Below are experts of layer 10 (counted from 0) of a mixture-of-experts language model. Rows are named down (a neuron's output weights, with its number) and show model dimensions 128-255. Each number is 500 + 50 x the weight over its row's rms, rounded and kept within 0 to 999. Numbers have three digits each.
Before each expert's rows: "comes before" lists some tokens at least twice as common just after its tokens as in all text. This comes from a sample of Wikipedia text that the model never trained on. Tokens count by the router's weight.

# expert 8
comes before: " ", "\n", " S", " —", " \"", " P"
down0:463417442441504542476496449417500473498438520560503587474539491522493411508517522543477486472548493513533416464474453524584518530413424569535381497573476542469477490551410448478498459468524484415536550526487503596511430494527505597504541507624438530522523469519512627496470535475485477417566516521439572462514650483557433499464476548462510511477567500549469521517512541556517581610582
down1:556514475530427473402402471505523466455562475496452602539444412459590520443456478534503502564524544510402478528481557488566570510409531478440514374553563488472531534520500480480383513551515457519473541502559479421600486444524516514503425436480514507533487475507529536513531511448431472603514434560548567521420474481572491462441553522472464481407521476379553590498518474520415563523537
down2:498543498492573531530498497607463552604545555491398444499471485528592398512565504524494460526513412472436511531467604486519474485479548553543464532544475459494450565499532539396438451596471463553566481470467480500517437522397508501492539474501527512465571456404540508411532477385567557454525528546537471564518506490570445493533536411491489553518625518446450406470454466482389490475545
down3:427490422535470421544534536543431521531528572503507469551437515506520533515458575491455456441488564530473505545482445427543495512560507470538432479580564454468553536595500530478501519503595499515498492421555483544515406503465490457536568605557522493431515474529542470480564452461477548482495502379489509443510494397489563509500434509397549507458498537530398582482434563456544571471534
down4:504523547472516496543535488584497497490482528543544464521453507514471512593471574504538475451552468489544573554544561607457510499524482433527459542544484500478401476540533576482495411513523501474471499551515498515471458486559436469464398506542523497465488562533465431465498494515462449515558575523494490501541447448499523430592540571533403537505561490545441442391548467596446526487448
down5:458444457517472456493549493410453509529462447469570564484483489537456485458497514506499498510506503552637645560474515462496522515554437498463430474554453534539491418454510474453441504538479583503562433461508495514506461491458418379438521535432538574426504477464490474564563544479467571520524639517495484573491549545491472462491493600501449573513478526384541486395529579628464448531532
down6:482504527493560473539437485561459450514452493444511482458492579476530629566496370424424395470523512456517472545538527503481499504607461488562557492459540515541569443529637548601523493528569456578450578485504452528466535524524483512571470531442541479519535476381446514456439492534498519522520471539582449502491507527547544483497446496508465479431469509378509497559509593538499454485430
down7:423523407491483509494559596477517466508494480476480540489459531555568561510531490463593472460463496568549646460456527574470554491570505451555579467418447590506538416483614532451446504439489622455504506534585523484462621487497492562525397530454521530509477502495572529473467576513467556469504603472503513459572432532422589480529525512567500416461455443488612505506421590518505528456486
down8:467599537477557481559503431472479563440565503519441461600496400423490527530528507557413471484448505453506494469494568471460527586453492517555460429511588492473484494460490372406500481500492516523437497557447509473569578533559430494489492476473452513584510475528533369511524552509529389521486519552449517442527492475462631534480457537456512489540470517553525458491504479591608452577452
down9:544488411550415450433472479461481545466460452456612493510457388533426526471445462483524518509573476578478498485551520545458506548543562473505369446523518476500484474490458435512431497466519443490536454491472611529414520493467615493488487600488506537534433431575494455474473525510571490636527519593439529496489390530492531497477546510502522543497498523522488567480500405496523423513578
down10:489510549503492387554534536517540550410585546468535507453407534605462493481530472585482560467461460440445557583495467530530470513457535583572452581502540507510620514531521577456433476425510496485611491420539520519429468534463437535572495548456570527494399417429488438525491486484418411428423485477420467494509461507490461493565591527501513534537502589543540538492508522452455488416539
down11:489443516558530501421503510435471473549462542474534514574538555476511494555412419476522480464458515407440474515448525501450427556531517465461504590511500540566522438547511541536461594376480545613598413478474440388504496521488475514436466449465532650466500506475547535570568527539503537526535564510405495572524541429585436441539547532525432595475550448442438510491531490506444510599457
down12:557558527620414525426486560445542470493447449611450523461435536482544476498540542545472422436487526515464458490524513513585431546519487525477524559488457462533622458523512506592512509518522534495526500485463433493498454490556442475423520501555561555584514502385432532390498514442479498578557440484497475609554506439564595535403486492502455527534567532512525502547457474595567531517490
down13:569446491497464492513511353584510465458515475487488513569570420527422498611513388451551417486565498591496496435474511505572415454491555490464510502536488482516495489506471549575537454491495520433542543504448553621475603455523491529554480492561468386407538519528520533582492470494484458386541499498548547494506452439460558454516444460521523449483463475464555429553511520519489542526492
down14:522543481469404487491568447512495483463432503464401523517493537521512478516472550537468492500384506525544503537482419406577495430525555505507492439447509502529511511495438519523550522514541440452431512518463479440502427448465529469469483404516544487458487496560453540438448518424483530540430478571488565393541585508483419511412469570497495549426543529494538533541576507460482479479513
down15:528503457558456487555476429436504497509451608379529513482533568548532462516450474462540463526510479468492470569452556473494484516468531479587490599511401596526521476522429541523538491536450458496538491465432563574465453478491522455442559563555430527420392523480485528493541546561508417471548527446551467591528511426511493533494519507428497481459432521532487419514529507479506531506345
down16:488459510520528438436517508551489484397513475464504425448426486553542472438484602528462471616442627536483456497595490540527565564532585508477453478391404554472444584407525573508512538441543552503557469530409526506443565570547459383461391429544483470525410497592455541490465483609509482582410472603448444494530607463544399499537487539446416496538438493526485490546447489465515445418488
down17:423556405356471543535566531497479553444467502511561535466431544542491475398483469417545569471454448519530527526503563496517522558496523478539513491513552500451521446536587509494457535512500492515493418408481470522462579491556517552549450449436546498485539485456464596514550485516460501442507525592498441519482469531521432467474440498432563492530485383525443442426501437502539506465464
down18:515515492573435598423472541478443572516516515496586533500442547487561534449508459497523532513603514559537419447502579541442468507516522479517457465503500513459538475445503495421540405506449679608470455549522481465579550477479583483411553499539422553444527526435478406474462556501485482425522465593459485442470403514492514484447539568421519471407499550501581449468501465424557573497481
down19:453481494540570491464554496381508483505444522490470495455412521553446460528403567525402479511582462463559542524561434512501565460454465561509490501550590514477431523431507530500486468503516467462478469492545397555418560573472462601519498468521457449541395380596501404470524462464498555545570589453511607543542408545483525452492569459608467516434543583523431555598453488523570514528450
down20:514406460454562467575462521620467501369515437528514517490462478497516412496495471508582535460475508507497606431448475428617468520474498468518444461482653460510562490455482482413450508484500487527469526472494516458437449460470495500527562458494511477480428485458456452544514444489472573534543491689507548593528565461524451501500596470337561509503586448469515484468540437501490569485454
down21:481495509485480503476498480542496513432563594489468507438489586554427557469491532510530548541455554461457528571552404499435471541473537530406514552577474424522563494509529482491560530460501432526455516568483414527503465479577557496403453437443551484525445527537506473496442486453526416516576452457450462502553551499542611488625473515488437514500473435582499497480584494534543560462505
down22:452444477499517509554488440481465372511442379526534503572496539501499501449508418486563409400505564424569494502480492550545493613534447477553408545429521467378547565477539603550472533534479450526602485548593479425470556434526547505511419429420491437588548446475471490485543501505435561556569467555497538419438492567514499565515416527512499517479538483432489516443516529529506549453470
down23:428484541467432522488461569583599434493491458496590464500500496461499514513596529560507491596515491509528507553509540469515479569504546482461573388446553450392491501480485465561555580536548459495542532553478508501532577419486520505589452405528455527455446493505474592479364544467573545527384515495456412398551463455542412497482446522513474509501510374480460464442441522475542437493583
down24:463507507534511452485486460546605444530528448516503543511532506484548514572516518538433413487481488507457649489505466453491447454496481457526487590483485508475486464480432434585510586555482534528407507462462548392525448570524456447579536404478524476440517501522478424456502483396441542519527522585442537425503451590436505513499541454504509512539454486496476526514517490571545426480483
down25:474521505464572515451468445527470445500460381471444519521508500550414474415457448514454529479530567487524440526416514617558471493480492516628548478607602503409496506481544471440468479361488525532476544389489550494450550577502512512505554597526518534449550504525504534515535489576516489499549454483542458554499546394551510487499495524452511578516536501563473479425571482521592451556487
down26:532523447539412482437500502556485492567456573556454536524538447507474461459501418522497526525476457446453488476453496519515525487515423436475646548462531575473591508521584568507451534501527558480486513464462546497512525531536471503546504494467507538460505384583503490470522519569501513534532539517467535559444583451476489442530443552537461577483519558411479531618569555485486550424561
down27:580407481594552449548529527463488563529442474454459553427481506522494448453428445645519557460466448519569501453456517450537508519512487539467466476484420467515506487465531477520544480562478562538493496526541526455421454544479514567556478511593438487561484472515527455470449495570500517393514533588645482399469532418484471488498462515563480428438451520601542471508501563494488492494433
down28:558516591488457500514458556608454521489505518586477463517454459519531451481523514481495549529458536578484515543574383528449481522530508432506492528486399485606517508507517484431540554400454469567566366577492532500608468454597526442420509497594466520513483493470507566459497555522577544535438501478529469567569531461433546524506492508431518365450457436436431507465425511498537485478498
down29:478516580561467492603548542474540513544460559514438495490512460483455467554488391408581489527515529520521482392547582549460452594515550528512530517499546560556486504501579492426516583500456475475461490579481416510538530532470480508491517435473491519478511477504529455498488523511492446400461557501487551551460556497574527479481511408435533471503497503510511520474498525511479545497493
down30:437412506575480466449554550558544567488570546478537464490552569583490530490580529401493524542452558343493529541508494558476528569538498438490471482437527457440369506570395489576482512495494398552477490561511484524547497443625509484520482576410429480562395495513560548567469458571501460492531444436464526503540504494492434537628499501442592556616489512542484524530457491517501423534576
down31:537549477439460434591424547494536448562623513473511512462469439533514556536469487530533525487542548509542503469475507410457456477463553515444521509519441517508520458483509419495494538437518474616541513513556512536530502590466480474538506451619558516467540398621492521416508548465475485509508516495494531589467449385488529486521496463497613527597431411450607532476539511491509572446454
down32:421534536487483433494479527475542447421517469467495453512538423500516449468641462506520487434522479445490561517544425421418538460460606466563528626486519609536442514565541564537477438530426587462469519503603486549519382589437512541501536452562538409478462479508486498511520485491595573537501540519545386398434558512444438468514429495539537569404568516506481543493523500458531521476425
down33:453591494556463507463473449582467530592537492591520510500527601508474643514535488536483510471503508464491423424506465566542566504443531504535556508499488530477422440466572395473602525435578456462586518466506548527546488475500515459489487499498551512604439589534522472484528467458594395502449434523507599484507485538448473498412416474564524427513535479500465516534534525414458466512550
down34:552517511508486419463440483503537536443510535448522423608521420584601446397468532518507435500494544421450550520499456476549483486523466574475527473531540506610545520507522662508507567501462417518499521541495571494428474491507559557482439458482427527543518486372428513488495436478583580458453489464516529509584548446438476499495518450531552551360507416451465464426415441499536482465513
down35:508503544498516589484565476524502587435545438534543510405502412553522428524507567501474455483455470471495524496489512471478453586553491520547555397484590466520587532578390562583496547487526411514485485431536523575466494504531472566547503473565449539578538445513482405462431515493510462500447460564424475455522558477424529459562550489541411438500515468535513472462427423560474473472557
down36:556432457573483431572534463478521476443473478501507632499492529356409504518449521475477555437527533463607495496514485517405489501488493555506485539428648472388527416510479478498405584431503530502567475400493490542428536466543495620539501550496495473495473569572431451554507541533525477550462525504447384502589480514472511422464517534467563519479529499502510534520535532527560479550475
down37:421535526401553539502596538478519580459487549600561485533538615522509538470439493467452468543555574519500533511417505515495552587467510543444514483508514555557487528511536459532520412465583442536473457517467380418583535509535501531521504448530493548506500443486492528510520546352541483443493541573440463494504475452456458584487475425520473516463541473495519490513546463499480514487544
down38:501479435513547565569657484520485452530444499638443461448452513548449531495505502452556520468468488465401557448532504530535453461490507422575529539488533449481539464424494619624507463473375645527520493448519545519498538483514533531526522525500526489439486496432534600549548511510546494509536509511611500441443561523439488528547494492571587453510437395400600532552544503572534502496433
down39:513506483472561490559495427478471511437574443535520514472490421414503517501521456467548480370512525427559546485546509503579489460532477505457508518524526405576547487447513578593492620490519440547619578433552526496468554506399556470509520562456447595503455507485485486447554434508454559474468480446463528603487409552512470523551500486481509515487568492544422538435517524468465486540423
down40:485558550452556480438425488543513510460433528499464618429524524525597547497460393529490457473556518464554522513476481384500449574466521604488543664519449583571500563572451581567458412469458452618508531528455465591439448437416453455437509433482528514473464481440526457507479540450475482468452492475443480556530556448552455579402593465479596493567606536473539556424480601478542541488466
down41:540542481536484433522591463441607523559504496503508538534461451522535518599520474599416416544533442534489480592526456498528463502452523410502441540510617478500463603537487524534476489525483449444464473489441498474508570544544569585510486504514482468588413509518466409534481384542560453483415556502464463500503551454582392483504511483479583502481502457412474664492487565528381550448528
down42:564529526529534498481512541508538539564512432481536575585515443506461542484548509433516472561526482524462518428513479570559412515490560495471547533489556522529508479550502475497466486467441509573454468608456516480444520501505427449544552417506538420598403450558489568530500579542443529449421529462490511509441524530490513531459501580469478538500517502568447495513519552474460481426445
down43:548488506512475490557483489537458472523514477464504507494403488489463558481590540448449492514561531493558532505542463466587475487514523571526521425466449493575462457514517485513487575474395462491473509496540470463536476536432532454551393441464512446413534486432616497441468516477555486538589455447431485413495456527526519496512477480544480556515488517484537520427456499467517528445431
down44:417530509493569476423562504571519507437483512400616507477498612568419479445666558563521532567489357501444541611497456454558518488502482526529525538487462498495480431569441514441569508411510550528471513468478613516547450558525374613489549530483600507521473498487593545510568462473438480402462471599504562485524446520502449546447464485390496535511447521551415491492450535484429495589533
down45:448569509488445602538457408455438491474472557420512553437523533515540557581396515510512560553534530523470452480538524550521573498486502498505501524495546468581585508555541492547467393471484580526517453495409615486538437517522567411467508516442581453469453490528462554434491521466560496521462502441528445545465405491465447483575460512519447403491425623431583549521616492466526496441514
down46:523513427467527518500380579515496495496462494431514450404502446452453472622557515576462520466483400526508423461442566516566428542484518560514566440531605505509448569539418575477480417456561510580460538592508523554520467506583561429476447479513481480480586510536526545530473455522496585435484346571428480498480494515515534546542560532428474487458454458532424538446492624506501522453521
down47:565429584441572435554507547517496546570531463460529508648505478573456532462476510515412483545493554420396467550583554560404491511488506519487437483459435530463558476465550504504487437505487490491467452444561550566358466522498483513481439578481477441438432533456508495472454387494489480500503420367549528500432473497529510460511439513448466448502544540550488485522503451436572405508630
down48:465523550479550509423523496509467580585560422507446488463482464429510607528402554477460496528498503540531521527480509472428522417491475570508510473536488560386472512522506530525499480428530457548427535546518437533536563441467407479494508481573483419481508584517464480497529509465442554525446493489475606522519489485525412481439548467542481560493441527599430519485613550598539587437474
down49:381505468487496506521509533531515646496549441470623472525519365536483478451563526487506471459460613634562510549491444497463464391415578473451572436487562522537531453530508540561409519455533443541412514489450457488509591511537532474457605515468394447530473528527498533465475538485515478508469422496563678561471442417614497500455493489534561461485547494480469509468483494518603497492437
down50:583533515519485495430511537498516467519522499451421497557442548493611511524507600544445554495492497536435443407517425494474478518567517488465548497429507503531501515533464519510401476522523490531493507539553572558529458447467513528562440445452482497550550504531547457539531455489371521528570529411478512551449486499554593512539587538505463460512545572462510518485540424417383483501400
down51:371523571484500500418606429568496506595461449520503557488445589516412507497523524506503530558520463481422526517529491549655506482500565506522566513523541467591485446489501435395514587423471560440572530487512500539513466521449557489510468415414566546531436424537462499526465543445521473555547437522457515427476455501413456501530508466526527419457558462455419522565548474571402581546425
down52:529526521419485503455447459497449391570532595515505481398541504439505477538570547450472543437521527486544479515445532475495608510502471575454446490518496430455542483450562510444533534512558476516457429529526580378424506482485444413517456444463491491542480539435473517422468481485384477503487382385554499513565506407494549460584503565501576605431531492542522401424448469597584486581595
down53:510481568463543477500563557438561467505516431485496389420598466603471592453530468475532574515540435474527606535476452428421547460538518480463474502556575481519479572490441517551454441430506442488529556482488504580607486491569555495522468599481550489507451596522506536504472511496481448501403560473479378514506500575491535557513541539520486478466509531597498467558502517481428472486461
down54:456456497457499483558472513434542522487434487495590434561421451487479531565396457443521537447477494466564486533457576563428512374509574500584506519479470489453540481484479386499412444413447568470502537496461445545525575540421541450478479466509563503526555420536541508504540503525507510486568528543472488481508443487471545511476548465554433484496521392600556535635436523485520512391563
down55:476514406563542477526545498530583535434399482496514457443568509520409597484554537446586549463561495453523494547510487577541553444510538498550534498518470465539529551557498515494535566523531514481532429420548483580445499454561357526485480389539582506414599536588579608577510552509565463456515503401422386438431514521515506479560575500451472355542588494519505403510509515478539470495499
down56:556489529574467556532443517463503587525491542506535555534491554510519501559465497509435432497564563449549518471500401458533447459574455487488495548393514548443564499583447552444526496398474574522410429442545500476475534478501468477496422489529557498508475476489508515420452438590567449488556447468484506579468526528460576499532638514613432526495434463513483479512453512489591500518442
down57:480491465458541548530402568555472483446421471532488478405582487507511507449472514561556531520537517499528537432503465444562491481541468519551521512573531475514516525530519460527438474513498455443475544588483463533438476434430518538522508448511503516523563512422602493507398559453511538510467493584491540448586470593488610537533479520483373540526485505540498547461573562581569522452489
down58:512445467599621497485503480540491484484429598497509535551470486562555524600442448415488487459489577609466497475427527496541568449469473436447497567523575521521550458460536497545405449484533514491458454479489565524519560530513549514546485398469513528440488469581519535500462392489582542443500516441449450446520499513586507535389611507482422540573458446514551537565518566444469487551563
down59:588548474525507545524496531468457569499392452609581449537510496563545469515471580451494527534517463423588572417513497454489624474530464489508536468552489462474500493574426452515463538460458558425529503536466505405494558443449415497539414557555590516567597499478447526574494501433477507536611426590560493527522441484455523467438496542440494457469542479553479493493548590569415484506491
down60:481513401363531430474438506504409474452507490497483570525441549480440438554554480519457448478461552458540463520480505565545466523505510478509521588585571568519584428486403556522470504650516454451468472425502469526453538340475543388568500515439598484407499510547490487520452480543527549480462515505480571470430430410461538585494445542488505590522483459408353502593501497494493552526566
down61:463545499429577408484515493397484472541567510497454509605448463430409579402497520546480495545466446456433575525484559411496556453452548517386415484554519483469503540513534457582523510433473555559491482504542520430505491603451412489451534491493471414481547536384518507569498437416519550588538432473614500533431530486488423448461456523529534570489483531425478430501616523521522552522491
down62:515563535433575451550369388468532508574542545550489574481552560497545542581445469385520559516540487490539457529413538464531472535461389491505467561503453386424545501523474506466517530513448518435493561483564465527482528500437509541535539490487416607553462549542504581456448540521425539471480492564553489501586497514596532399428509500593460489519463550437450412626494464412487534535512
down63:490456587587553472393466542534492508392466477485465471447484524476476494492405515540378508446539481495423512487510551569498479450488529435548474444537387587510408467508551482419475502509537437445508500467490516569421569494484523455491484480591564509571459505452535516477494543559406508570509498564547490526524520451499533421603467509527514556442547571530513498500578511546466548479515
down64:445583396496533535523503545498496489451467540449445483498519491541512400561594546461510595426533481427468573501594462516525456485504497416537452351516480544400534587546410458524557495470567558532512518422499496579475541466496511562507508483455500502361498564472551497581405487487472438411456577445457500482433524514486494519612537418485453508561521587513492511474378430443478491428498
down65:597498496590507552473450566550449543387486558455437536484523485476495514540558513495491498502554492536425441428540531546541470480491472427458483513560516483530533549481484527543462542528470419520434484549496590445542520448539581513525498451370527584444522511404462513484385539450455458543539515417591426548483557492428451406599514522416490500558403608469443560516455489506535572542550
down66:459559474466526547450535540531442520466534443435458448442522420580533392460430427559550500543606583498489467472526471464476520559552529437518598586457485579575491561558551578530434465543512400561445524519544494470488529457456521566396413453631460572466524578503480459508468468482466593541499384482498579470516426545473500495512431487504461540492539467546555507538550511493572452427555
down67:566503549473501495463587540396533526443524472523561491544532428576514462382434488471505456489537490534483513462574500485522537473445440467494520537489531480485455552515515507602494406526508528553594492482487543532483460430487517549449472495536554493469555571503444494483467517460528577430536559492421458516514442526476424540514435509441538456489516570546476481559517486436537521440435
down68:575530569459493481490487551458434515474605511431535451537545444610500562500444506471471466554522571465543340488476505435456541565560472486439518555500429433525487425448543548424506506434578519504433526564454439566510458487499493447439479419476514482545457498565435423546489378550511427520526588418598473457556497499521377531457502489479572484551608526504416488539448484512548393487499
down69:425538503519559560475562577519415546462558526545496459463489508509483538536548482579497507499449546404423519544530463488477478473472542524516430547444493499466464419523512430538575561517500424511549375521454501584564562500509470546504452528478388479452533545532480543485495473536501394431492494493562495536533419502523580536482576540552499474505503519574573363470478509498466457547450
down70:513553506395430401515579519458499432541501484443463556520590485442488479553589571471390463537539453518474457494516504475558460542453468479461492473525498486561545517559443609505490532524550454454545541429535468568539581493441547514511498491413577442544566498429485587461488480484496517490486428449485567538409528541478492504460523500449405453590464498520445418479506603441550556560531
down71:422442567499440549523404639468557514531517448527595488574489532560493410437538466418384534386466486579544464527515535445414478457512611580534614545482560492506543530431457532554464509479497469503596480519514475550520454509613539533485526459494511512461504431584502446443582592520491579481500460482481462469518600553520504506458522492540584450494520510651582533533523549423530494536536
down72:602500536502433421516502357475546452562550534443465441537529535508522500522552496498519507421469510515450545507584455580362606565540479529553549517585489570533536595591510519486507525530484553455468572512435526484576517556529553446511491500555506474617580493533528479448458517465496512431515419478561495503450554507477526552454590430470482516531450414466555518497526523380486526553497
down73:541490486380492532466455514595467527446518434516454433476511439488536554469479480555540488454506528451489548540468628583469562425535517430504491456575470515477464547533537527543401416416512492455562484432555540570320500576436568466491486529409511488468455538500488499512448568512479506559551570443450443560426395508462539585582496475461510491450548533524571536499589544495525510433446
down74:457476434523552507439504465478455444497451582610556540474532409413406541459522472437479489536570444593469453520578428531536466466486568412442478488466512468541480455418482443528437605517481587431418519590549506430493497536549445551488509481500495508450470424511558499389485514437423519528492474453493569494537507483497444537486479427513514418546520548437437559476487494530563478494470
down75:472635519541494524508558425481580552547504472499444515446440450522501472422503532534497459555543526514573501495532441472413444528428560494454485585474499475432559575499497604555483505513467533563450441517524532564521500459511476430506444532464493486536479521496463559566477518465486476448497382518449490401557411516475542472468511462506476487505552525534546485563577430469548443524504
down76:516554468532467449542469572528563521526573533517446456412491491431516542474476401568499468460469472510524578532430479482513560488563533487510522590468488569445540521592595498478515530533498541486465578559509507467517500518524439564530463542459482468486462507390535469426466484552494519444474582540543536496525399530487488581529451518497548542609492554490556496484473525465519454517487
down77:505506514437435558492616559501603509547483479424508531564526412516437531489577513525587600525428459526524401526459548529540455496442514451492536413478523568532534455537497545512419492489510546507458494566513435451597564501451542399529479543535563458447483458582555423478518471467544545481530471537526543505580444401418537453465556582462493459502555462488460414447576458564530575631396
down78:554551542476559518507451548518450479546500565533416435560471424477450598492503580521562460485493533536482512540504460496509521487580544427414584557532496535571581540567489452450589506537518515532499476484561481509466451508437523442488447454558485579389529509535427571549493524476490480527558535437583571367510448466536542522456470434526477453546506544450491504476496536370483466424468
down79:550495550509411555460451395514549549484485548580519540466457553559573520427417614508500438498485516483490550502483483475501489575565504474519552485564516441543519589488574441559400442447456446529547580433478505452574447541492463478570508432444411590426490644473514537429479459546508531450600453525472475474483482528567532512523550474552510507501468448472431528500540573483481470507396
down80:490540504516466512505548499501427430458497520427399452523459509466503409535487445578543513490466434502443503532496488535528579525556445540482397538458555578542447426541480524462534498496576404453466416561567475561539479455406483502533459480510521540577546521458536502499540486510466544534548584502506556541559470488511472514424551540531536447492546496555544468518520465457438504466393
down81:496517505460440444469412556402499487537478593496471509601478558431513565466475485576538541467548497526519553570540437448462512523586352553401457597480465491494489528500507445507505466545474402507492537472522477507518508547443505471371554399476449451479518575507435539544452568549452507498575467476483523537486557496607482468485515498452492447481444570462471460500534418465490448582581
down82:502386469550564440529496442577532484504469436553591493477509530454417495408437452482547491596511444407587506527416497519482495442505492566491494521517487479474580460440475594405515498419507464533562518474563500539554476406623518473455465509523554509442464436471571558523433506549470530525538560553521532452523550529400498590442472451520513583487578467445435416500456538521564519474448
down83:491463529494506532508511559514501528519458492517520510471370465488471489511447496436574462523529465470561510478489461558477528486560558499487445472533438449539582459510458503487456528465505588565462506547600499469486557468502505541422390522538557503385469545583398448448446523449506574474546547512473469442474459421446530423466445476446512598493478479488479577527545506477549533518562
down84:537540438500436531525496488509526467477486479497554579512502430453475473479497466487528522608477507430436540456566379517555548380455533484452588548580569453471519400473567474579576529519517500530495505570449452364497483491491493448484597501493422538558564498530471489459541448500447492577600572477573458559497465462547548569514521544447473528577428460466535527500571518477552428437508
down85:402549544385542534467459383503461501548498527545479492523542556511529446441619502456522527502494493449460533448472453545520593488423443550499526504487453537494533490495471437395526551392513526519452552468528528471435525350532497525472462556478567535475428548389487593568482428486512499530433556479540545401530522471469498476522380576493520470428525452500527535490449505553466524488563
down86:501468462451545503590541400476378484509534479586589439485531410480525474410530621478549542541418413550510512439519473503432481489521507560464486466456431431486434478456590509447507604442564539510509521425432441467501450511553539489556493544560536527597530486520540540578555433497476574499439652428532482527525578481476502501467526484512571518507598506393455532460491433548437487521591
down87:480512496475443491528591480491553531551422426600472562563652449379519447574523433454495534454401446566533385456549524490499524498461505567502576576602503458505457389541437472429477400440522485461477477469468419516526530460481523577531557550487464443503570460570570497447514466471518525511467418420492547400501562487470556395551497611599564564505508577512532554488486460467483547420528
down88:556566480507508566463494540577441472554503566567504497574497523529449484499454533493563506526577487554511417501354417555499517386507343535601471461425452566456508463449513511534527466548505513527591456551494499526437434443556529460516553451488467509509483513517556549504487496472505501563536526467428531519531466483460453589499435483582464568492542379503528489568505482482571460533432
down89:461467543522481468500487571525500530522478513563531512488529475521493487412440565467567465472517527603552535463519460523476511464550482481525571498455502471585498485433504466477511481456521555491437578484437523526389604480581482457522440637469498528543504509400489456540541510510441520524508500428507567477389379568518480483545403497498615440490498413549592530507535445526549443512537
down90:476362465394445501559422456552525512474496537483556437556481450517520530446500382467504518485521504549417578483473501508490508535589462528483579464537472550524490533518489489485431542494499566582460525505546531456448595514573431507499458464544575557447438480436589504483533533495459460457476513449560554484553487552484419528586532465512402495576492632493613490539432430576582503520493
down91:491501503591550536518535513477559561555545515530545449462425454461518414491574554463512478598510407473500514429547537533535528543474548433505473507520561460575465482440586539437514641593409491525462568508494468411541468458541469550541414547561427457514486511489466551498400513505407470528516426530566377477568448438539367533488390442414493456489545510582514522450568519494518409566497
down92:625397588472463547462485501520484514515516548534513385498469548575579486480493460450509426514524426488385560546409497519492548459489486464463504410488470468498539600437441482475583503478519456516554481458470509435488466505579448494516496534405524567540531459399427586593518552498460436444493435493518526494557567582542451524501475457584452477444477395525535552467505411514494480522470
down93:426409553465548402455499526529553553543528508482516467566466514494554459560478471475526460519500598574430414430540516496413497583534494505444460494465533526517505472507633560504441525453527551424533437484447514501509588572425510469532525576460525430437519486530419471497473521462476504554426437583533507437463514545426551539522468506601453492583533536502595528540486548515511519468520
down94:456481469468519508508522490457545526511460482443460442354611394453448564471577539462441503595441473461513554518473469482444491435498552613486388460549462582437405618565524362455458522487538457556568439380423510532453435466469513477456397508548437498493434520493590469447477497538440510552528525543485462438480500532532469526584548533539533482521456527662456478436515435541533438432620
down95:513478482476523510448518477515482454527437554540475525499483529501544490520564517556469535464567554418433488505487519511475539491447417457501463486519430483419549459552525500588511589461558509506485432492479440400498462602500477506536578389527503420527443549471548446456483513453497503431504457562574484470465524485480442422499468521433550602591381524423471474493485533526566506561554
down96:540464511459520447508441369561545530547468435442514477567506564557642430453599500366545406532445532507395416544557569468506577512567505521594393462534496496585477504558478567534513490493559471584619616496433532606521485489437498445416407507531526486516451500590502552445492513542485513432399493484549467518495458487550512534503503516572519441511491512531488460414469530492421566550534
down97:544522591499599439552483603549365504500518448480489628544602514471497471507541546453440451488559509507455490482490478521463478507477509498538542526593527416549510469511576521472627490529505477612554440590567488522510478459429448467492422542404466485525549504471462320546436383500495506510520510450454492493468478446546484513494572596424593428477560550487459510493557498462403488478459
down98:499565474479488516490426505460491519457551463514490501515523459577485498516549551489494506477440465537493410514406528538575491598506585487481491404461461532413535457471434479513465440458518504522555532505494573667500472570434492556516472463522468573394409384513578503553551439478455517504459526476449464527529483549470543477456584503590505470536365592489486473516451500570606515487534
down99:484537447557442523513554654455548415550481473525520521558516508436501566528515511538516478462449508462450493462472454607532535436447475471534530438525577562482474529445437454406482474558546552474450433467460462522480601470439445518448504550626430534514541532573499457538467492582504568405430478487593522518454485523377468459477518448510552522541482573398537572483509454469526485536520
down100:526465452541523534585512513555566497519510450551548546482492464545544548465430512478521500489421432506497517537512505521443427520437441537526555523486475478531517466525520379518453507464486443574458462543514356461453556449593536510463532540506547419513533490469463504419482477472539480539493530515474535436479513537393518524454501502538368425473496546529521474397450534479528433556512
down101:479497494446513542503462593481546465398436510532542530574481451537531587548502562442507514513447513563548459406425527521502531591507554489508539529369519495501541495486552500516562440611437539424533489517507468534496524467558529495523422533387481440516508468545544516496526580438493416536466553419446410497459479476497449465527544501524398441460421494435508562490514522456450525468571
down102:448557479557395601440423497419420486586402480512467529473494551499482558498486394522485533494488506466512454488499475478447466496466523478409414468539503470449467483632496525476432378540457495472486443500396583479483535505528590553528532490395479537511542454507564503618447460469433527448532513513531492432478437511439553490509496443519496587500509381523545551566494450470544505503455
down103:416478539535469528528541561518505467465556522574475461511508529570574466501513496567510458482464493533542373523541475529525515566543604475549486399538460513505405497487519501498434448437482525494517613557510569490499525517527462433625508509582472503541509497530544584521511455534466429365432494487501469491430451486498534381518540589509511518531541524558524573462500481486415599617457
down104:591473442459524592525447579435519578435582461613350544529457541530453529476607438492472473455530513482458470450459456552622335563503461477476541589513467537446550528539482500504487495572526482457575565511515441464446497489488522459446481548608478468473539501443506473589526491554496532519441539460489477632480528534403590513397521491496545532513494485493568529442419457446514543503520
down105:480454492406550509534468572538592503550495551558529499442444580527489483536406490539606510466440503490496412458531510471548480528485483515456573518525546521478440531509519467519508470483555464547513495467384552389520525399489469612485402427479445494598538588540527393467507539445552603456511488481510427462505613529492514521431600544511542525519446503445560506363436525519451425519525
down106:563534516498480506447531470469450518488565552478480420505521430413501564476537483499483529512518475491491594519470439404571592495531441498510501550408521505545497491522466424525453497425466467481460537486542502591416503527386495496522480487442462474529561560460509552479434492457508427420470513461478397489570429537510558591413406462478506505485407507520564499537499510452494441495518
down107:528559480517521456515497403532579435460416470439509557458491500459485465485474471496558525453486523500515561468435525492541537395518490531456548521495458501540474465452460494418477503464502553502460488490522571487475587529478429446555461467471508450444554574536529479462490526534443454507594439521565470485421411564497494519497580473548494449393472497449509514492482504461491477540498